From a checkpoint of a small mixture-of-experts model trained on Wikipedia: 2 picks a token.
Below are experts of layer 2 (counted from 0) of a mixture-of-experts language model. Rows are named gate (a neuron's input weights, with its number), up (a neuron's input weights, with its number), down (a neuron's output weights, with its number) and show model dimensions 0-255. Each number is 500 + 25 x the weight over its row's rms, rounded and kept within 0 to 999. Numbers have three digits each.
Before each expert's rows: a language model's description of what the expert responds to. This comes from a sample of Wikipedia text that the model never trained on.

# expert 12
First digit of a number, mostly 1 or 2, in stats, years and table cells, such as 1840s, 166, 32.8.
gate0:452474489489509542484518518503511546483531548529481437572520492507504524549505517517470469501501521543467485496485477460504477507476474496473538511508532508460501497479505501458513486451479524484506524521491490485486519495468525507460469469486503506486502502479476488514474526514490476473494454536513504484489497529501521469460502454461479492545509524487497518511509506495490509501496483508467492481488516499486530495525518497445509516539489476501499480479493500524516504528472522518524473540485497486513555475488467537532484506505527490477496462485427481492491486496484534501523464564493492500471532519529552424518519483525470510520476493512501476497520550467515481504479514487455540485509533441479513525486491504503518519535511455498535509506480540536495508529453520
up0:501478509478516491495515506527500518482502481504453460498536473524475556510503486456502506497561487489515510475481504456513500492500494473556492454520479508435525505495505508483469481554478457448503520505516511500537488478492521482495449469489486519506525519506528505512519520485503482490494491533474525474521440475507463535454471511503487493506509480519526487511511520526516534495535487547500526505482521519482515529489495519510478523487530491530497528488515525492475465486460470531509514557498503499523502502468465440510540489544510529481427493494472457511464486515488496528538468476469503521524503493495478458477487501508506498478540480505474487481506557509508525494521470471479492480480519573439518531490530498468521524506562457480502504489534514470509494488503501
down0:540480541470504498484533476513514526486461517513518474466517521522478535510472526531466458527502466473437536507501509473540517460474527549471490492539510502530482419522482486505479525476496520468505507521457466476487512474507492476494468527511486503523498513516491468509491505518471484505471492496521528478502496482499524509480498472496483525505453541510506495482452481489524526520502507513506478514532453473501477520531520520500468497505501480515450565502507486484568484429512481497524534517508514506532536491498497483510502497485510461462421474475519475533503544516478483525514480519497465497512495498510505519526517459515467511502512521519506452511500473497537526498479473519465472487511506507535501478552532513486520462480499466487562522524470457497479507501493503

# expert 30
Zeros and other middle digits of years, times, and coordinates, as in 2015, 4:00, 39.50333, plus million and km.
gate0:495511494510463504511512515472509512483474480503482479537490503500497451503472498491496523476578544547500515526509549457450486495515511501506473479470507487496493524517478505548497504504531524500521493501484473499520480501501479533499524457502486547467469509523488485448508494518505523553535546515499543460544452494449481545520488516523500500513488512497500482495517513517524482522513462481504486466518521466482464443496501481475510501513537525506520493519513510479536517517497466478454526528508475506528480453505444466498506485492480498490549495496505516471520472471544529444510548522487516491498469493507552483480482519471490562521503493512504458512497456498470514517526512499502558478501506459527518470527473470490499528485536499510454514482478500453552479511491491
up0:506496472495469496457529501503543497505521522479498473525561459499520501522510536469489584514482509558492509451493545525539489501522470503491529514504514528500491485517517539472503487505485488471499537509502520499500497484440499499521538523478481473497497507512536495512475475491483519482463501543531510483434462505485508495486495524485489464538486521479519492509472501476504497462480479501437504484524525468512478544467489483518493515523485505552447508497478526491479498503517484491517461536459501509537501535457527531447489498488502482505510563508512513519514501465481491498484516480565496506559501491520531502497501498514493488499527487502512514520498528532506516505543509497470507540518468511478455490487454524551505507458521531482544518455479464549490514507536506
down0:493466531519521487507480532483464502423495509519504481511553494550543506492525495476511462468531500473513507523517499517483530467410508511522529494472528485506526521515492509451490547494474475499537555480495512455486515468497533468553496501477527523528502545468532516484520510469504489447524520492518457504483495477519470462505544471538513513512506481547520521496475480507490470466506496497512559546521500524496470516510488534531472475484499514459497505458508497488485485494485514511474510478481497511495451526492520478503534511514501515491506487545486509527501492520481493504501534500525487488514532508478513492491510514521539538529522436471509488500476514481478535479471458514446461494491443485509514514482512478476489507506471470490506468477489479487465491527454477

# expert 31
Single capital letters and short pieces in the middle of names and acronyms, such as G in McGrath and CNG, plus it.
gate0:484499465504534503453491455481486457509505480513503523525494495448453476505477464508531450469499471516532549514474523444495504520507498485497528496541462500538495496512481520484505493518489509504502554493509482472526491481517524496560480514506469530482493507473470510532488496488517497491524473487459490489514555489460464495496459539495497511504516503481490492487500514457479524482519487498495497491456537457520491470445489430528523512517505493493466510498491541512533548487487489503483481525474502479489490500533499522526451473488518488477547503542482513474500520527542478452480520463528494481519486471514479529518480493478473522487453516560522523464534539495468522507478512536477466534539467448514501509532532486525527504488522490523447519490529507512493486491531488
up0:521464533503521547431501488496505511502525524439471487510541503542520467534506526523470475503519512453483500512494516466515489497497501481503470499523483500534506504498516545520508502480459429470524514434479492506485448502506493446522514477513539503471507499501479514512524459510505508489513485508501512472517428521469510513543498522513507491522508519567491525490546441493504525441532519521513499507479512530510508502496444507488472492511458498503547507551497546488518486493480522497527441487522478475526488495537473473426497525495500478484472513490519505526482471529510523497492477568502524485511494475501544463512510455517504463519503484493513510461498508517494491473490511504490491519500528533503500483486497481490496490524513501485473501543501480527516452501496537
down0:505497516514471504508474474456517476496518520495524481445545450479504489545474515521480459506463512475496494485532524505546523517496530490518556484525520500477487490484496524489542529508504512446489518485502455477505504518516466492464497528505480496495477476480537500460498504516499504511490477483518514497490509501534518521531514497500526500541488520498486490480526576479465488493445510468509488444487475486548503504534468498545499469479548508490507512533490465491478503513487440458456489483514532491490512495507482499506489493488490508489503472532538530474500498490534448472467500472510526468500523489559515458491554509475480532489501491550498475477499494518490487514528445481485494462483498521522498465538544513491512494462542506505488582528522501550505524509530506